python train.py --num_hidden_layers=10 --hidden_size=384 --n_experts=64 --experts_per_token=4 --d_expert=96 --d_shared_expert=0 --hidden_act="tanh_gelu" --moe_layers=[1, 2, 3, 4, 5, 6, 7, 8, 9] --router_score="softmax" --normalize_top_k=true --routed_scale=1.0 --balance_loss=0.00236 --balance_bias=false --n_groups=4 --groups_per_token=2 --init_std_router=0.0138 --lr_router=0.00158 --vocab_size=31559 --norm="layernorm" --norm_eps=1e-06 --tie_word_embeddings=true --optimizer="adam_variant" --learning_rate=0.000673 --beta1=0.9 --beta2=0.95 --max_grad_norm=0.5 --batch_tokens=65536 --max_seq_len=1024 --train_tokens=304500000 --max_steps=4647 --dataset="wikipedia_en"
Below are experts of layer 2 (counted from 0) of a mixture-of-experts language model. Rows are named router (the router's row for the expert) and show model dimensions 128-191. Each number is 128 + 32 x the weight over its row's rms, rounded and kept within 0 to 255. Numbers have three digits each.
After each expert's rows: a language model's description of what the expert responds to; "comes after" lists some tokens at least twice as common just before its tokens as in all text. This comes from a sample of Wikipedia text that the model never trained on. Tokens count by the router's weight.

# expert 38
router:089166151135070147140112153154117145096134134129089118077122074139158119150095151125124079124134074121072152126105169138216066128105196163159105160171092062136127150184127054104122123122153153
What it handles: Pronouns and auxiliaries. Subject pronouns and auxiliaries in running prose, such as we, they, it, have, has, not, also, most, often after a comma or conjunction.
comes after: ", ", "to ", ". ", "that ", "and ", "as "

# expert 26
router:140105172145101150084164073092110105096106071105129120147089171097140120100077095082129085128158164140124122089092131108108115132102055169165059131106083098143167157122130111179077141093104122
What it handles: Quotes, line ends, table pipes. Opening quotation marks for titles in lists, line breaks after table rows or headings, closing parentheses and pipe separators in tables.
comes after: "|", ".", " ", "==", "===", ")"

# expert 15
router:157096164119090160088166079093112095113116059122140118118089156090136110106052090100122097139152164145155112086102114100095127142147058190147095157120080111124175164120150104159084153095127141
What it handles: Section headings, sentence starts. Wiki heading markers like == and ===, heading text, and sentence-opening words such as The, It, This after a paragraph break.
comes after: "\n\n", ". ", "1", "such ", "also", "3"

# expert 7
router:126091163109103167081156075106016097102093076114148115125101155101130110120057084139127084140141138150147109081083122091107092121132061183147102129122085119132167144113167107166095097095113133
What it handles: Table cell separators. Pipe separators between cells in sports squad and results tables, plus slashes in coordinates and medalist lists, and common words like in.
comes after: "\n", " ", "0 ", "1 ", "2 ", ") "

# expert 0
router:140096162120101164092158059110120098112080067111145117129077168085126109103078078108122085134141145145160117103101123097089126156119051189146086127117090113129181162097150113156094113094111115
What it handles: Determiners before nouns. Determiners and sentence openers like the, The, a, This, for, usually at sentence start or after of/in, e.g. "the summer".
comes after: ". ", "of ", "in ", "\n\n", "to ", "on "

# expert 63
router:163099157114104153080157083100073095123126067097126124110076170094135119116043081096117108159158144166151123108088117094095101116131050183132079131111070119151170148128156114190092084076105085
What it handles: Colons after field labels. Colons and dashes after infobox labels like Website, Preceded by, PubChem CID, plus word endings like -ich and the needed in citation needed.
comes after: "\n", "'", "by", "Born", "Genre", "Coordinates"

# expert 30
router:138099156112106169086164065119072080118125076106124119136085154092145096122055085124124078159136159156130135088099123091093120099115057182129058139121064120153165154136150102157072113093096106
What it handles: Punctuation and China/high. Periods, hyphens, apostrophes ending items in lists or taxonomy entries, plus words like high (school), China, Hong, Chinese.
comes after: "\n", "U", "0", "1", "In ", "2"

# expert 45
router:082168127098167088159135162145145172121133185117119134121150062129158112136217145134100194104121155109089143128156152172165133112090098005172159123152145174111075166149126093113106152173190121
What it handles: Table cell pipes. Pipe separators between table cells and line breaks, plus punctuation after closing quotes and brackets, such as ); and ".
comes after: "\n", "|", ".", ") ", " ", ")"

# expert 29
router:149094167121110134082175080125120075118117089110127156126083142084126113115059099090125112122157119141138087087086107093106103172132051185148085108119097089156162161120165112144093097087121139
What it handles: Dashes, periods, sentence openers. En dashes in ranges and route names, sentence-final periods, year pieces 201/202, and openers like In, On, However.
comes after: ". ", "0", "1", "|", "2", "\n\n"

# expert 14
router:161104175096108153075157084095076101113109082124116128120090159074122100116051071116116086147163138139145113084093115093100102124125058177152091142136083113118168151096150106163100060104120109
What it handles: Articles, list and table starts. The after prepositions or verbs, line breaks and list dashes opening entries, and Roman numerals in numbered lists (Hackel VIII, Come Back II).
comes after: "\n", "of ", ")", "in ", "|", "on "

# expert 59
router:145077173117116155070159083094078084107105069101135132123088147063135136106057083127121086129172144149145123087104123103093091125129052177143086122121070117153182155112152112162086065083114134
What it handles: Table cell numbers, He. Small numbers and blank cells in tables, e.g. 10, 2, 49, and He starting biographical sentences.
comes after: "| ", ". ", "201", ".", "–", "200"

# expert 57
router:124147093119184190128119148142139090129176138123092114120193050161123198159170188139107124117102125118159128144138075174102162121137160103164172114137137093119140107127113096110158136087127139
What it handles: Digits in numbers. Number pieces in tables, dates and statistics, such as years like 201 and 195, vote counts, and measurements.
comes after: "| ", ".", "–", "(", ",", "201"

# expert 23
router:142113148167105174166128130107138141195213094094145114179088158118054156156165172135179125087140140124100107146140090124114133114122107104090097162143165122131155188198074126127139136124115149
What it handles: Sentence-ending punctuation. Periods ending sentences or following initials, plus line breaks after list items and quotes, e.g. Thomas J. Lewand, crash. Back.
comes after: ".", "|", "==", " ", ")", "No"

# expert 9
router:136145102175080106116113121104123108099208126147160137144165157129139163132154202125106160140135153112033141113076135090117118129145112100161098034139089078118117056121096121135149165184115181
What it handles: Infobox labels and numerals. Field labels, separators and math markup in infoboxes, stat lists and tables, such as Stats, Status, km^{, and decimal points.
comes after: "| ", "- ", "\n\n", "1", "0", "2"

# expert 36
router:130092157113092164053152069114063080089133067119151138156097179095140103107056088095120067162159128137137106087104100113103129149122053173146083150140083109164165148134145110154089098099125104
What it handles: Table separators and parentheses. Pipes, closing parentheses and semicolons in numeric tables, climate boxes and racing result lists, also 1880s–1900s year prefixes.
comes after: "| ", "0 ", " ", "1 ", "% ", ") "

# expert 37
router:103192086115119098177078141099137152109170148129116095087075060174087114108159133132184139126116086108136148151151164105207181131103210173093140097140126083099071108190129114140113140155146152
What it handles: Common content words. Ordinary nouns, participles and adjectives in running prose after the, was or a, such as released, used, time, desired, solution.
comes after: "the ", "was ", "a ", "to ", "and ", "is "

# expert 33
router:105140116124164163135181121127141183154077155114192191066159152114166106110135066124129176068127073212130134117161177084115098142075255170070120150162144131149148200149121168132164126081095123
What it handles: Topic nouns after articles. Common nouns naming an activity or institution after the or a, such as film, album, team, government, cricket.
comes after: "the ", "a ", "The ", "and ", "s ", "his "

# expert 32
router:145080157133090164072172081081089084092076079102144121128093168086137111117048079060113086147158131144140104089100119097106125156129055186149079153126078120161185144131151097168092050102121131
What it handles: Table cells and closers. Spaces and pipes inside numeric stats or election tables, closing parentheses or quotes after song and episode titles, and double line breaks before headings.
comes after: "| ", ".", "; ", "0 ", "=", "1"

# expert 44
router:166096161103114170079153073122063086122120061102163131111089159089127106112041111120131087135160133148123107080102101107092115186091053180162088119126067117136180128123147100165082105082126113
What it handles: Role and status nouns. Nouns for titles, roles and qualifications in biographies, such as degree, coach, president, landlord, freshman, plus blank table cells in election results.
comes after: "| ", "'", "202", "201", "List ", "where "

# expert 1
router:163087173123096168073166066088108088112123082105135129133080169072123115118067074103119083140149135145147086074095118100102099196130059187153094133123083117124183140100152102147092083089114123
What it handles: Headings and table numbers. Wiki heading markers like == and ===, and digits in tables, scores, dates and years, such as 2–0, 31.9, 200'8'.
comes after: "\n\n", "\n", "201", "200", "199", "also"

# expert 11
router:152094171120112146084166074105096089107112062112142125133086156058136106109060074134125099112153157151136087082104104107092110169124054177143096129114080119132157161122150102157089109095114111
What it handles: Table column pipes. Pipe separators between cells in Wikipedia tables, plus their, were, between and Total in running prose, e.g. | 11,114.
comes after: "\n", " ", "0 ", ") ", "1 ", "2 "

# expert 52
router:134061125109167168114113126141129171096081143198131079134191162137068098168095101109140148134121093169172115115142125146095202131130205155090116180131136212104126093093150140112123136114058072
What it handles: Capitalized name beginnings. Single capital letters or first pieces of proper names and title words in tables and lists, such as Palmeir, Buchar, Ortiz.
comes after: "| ", "- ", ": ", "of ", "; ", "\""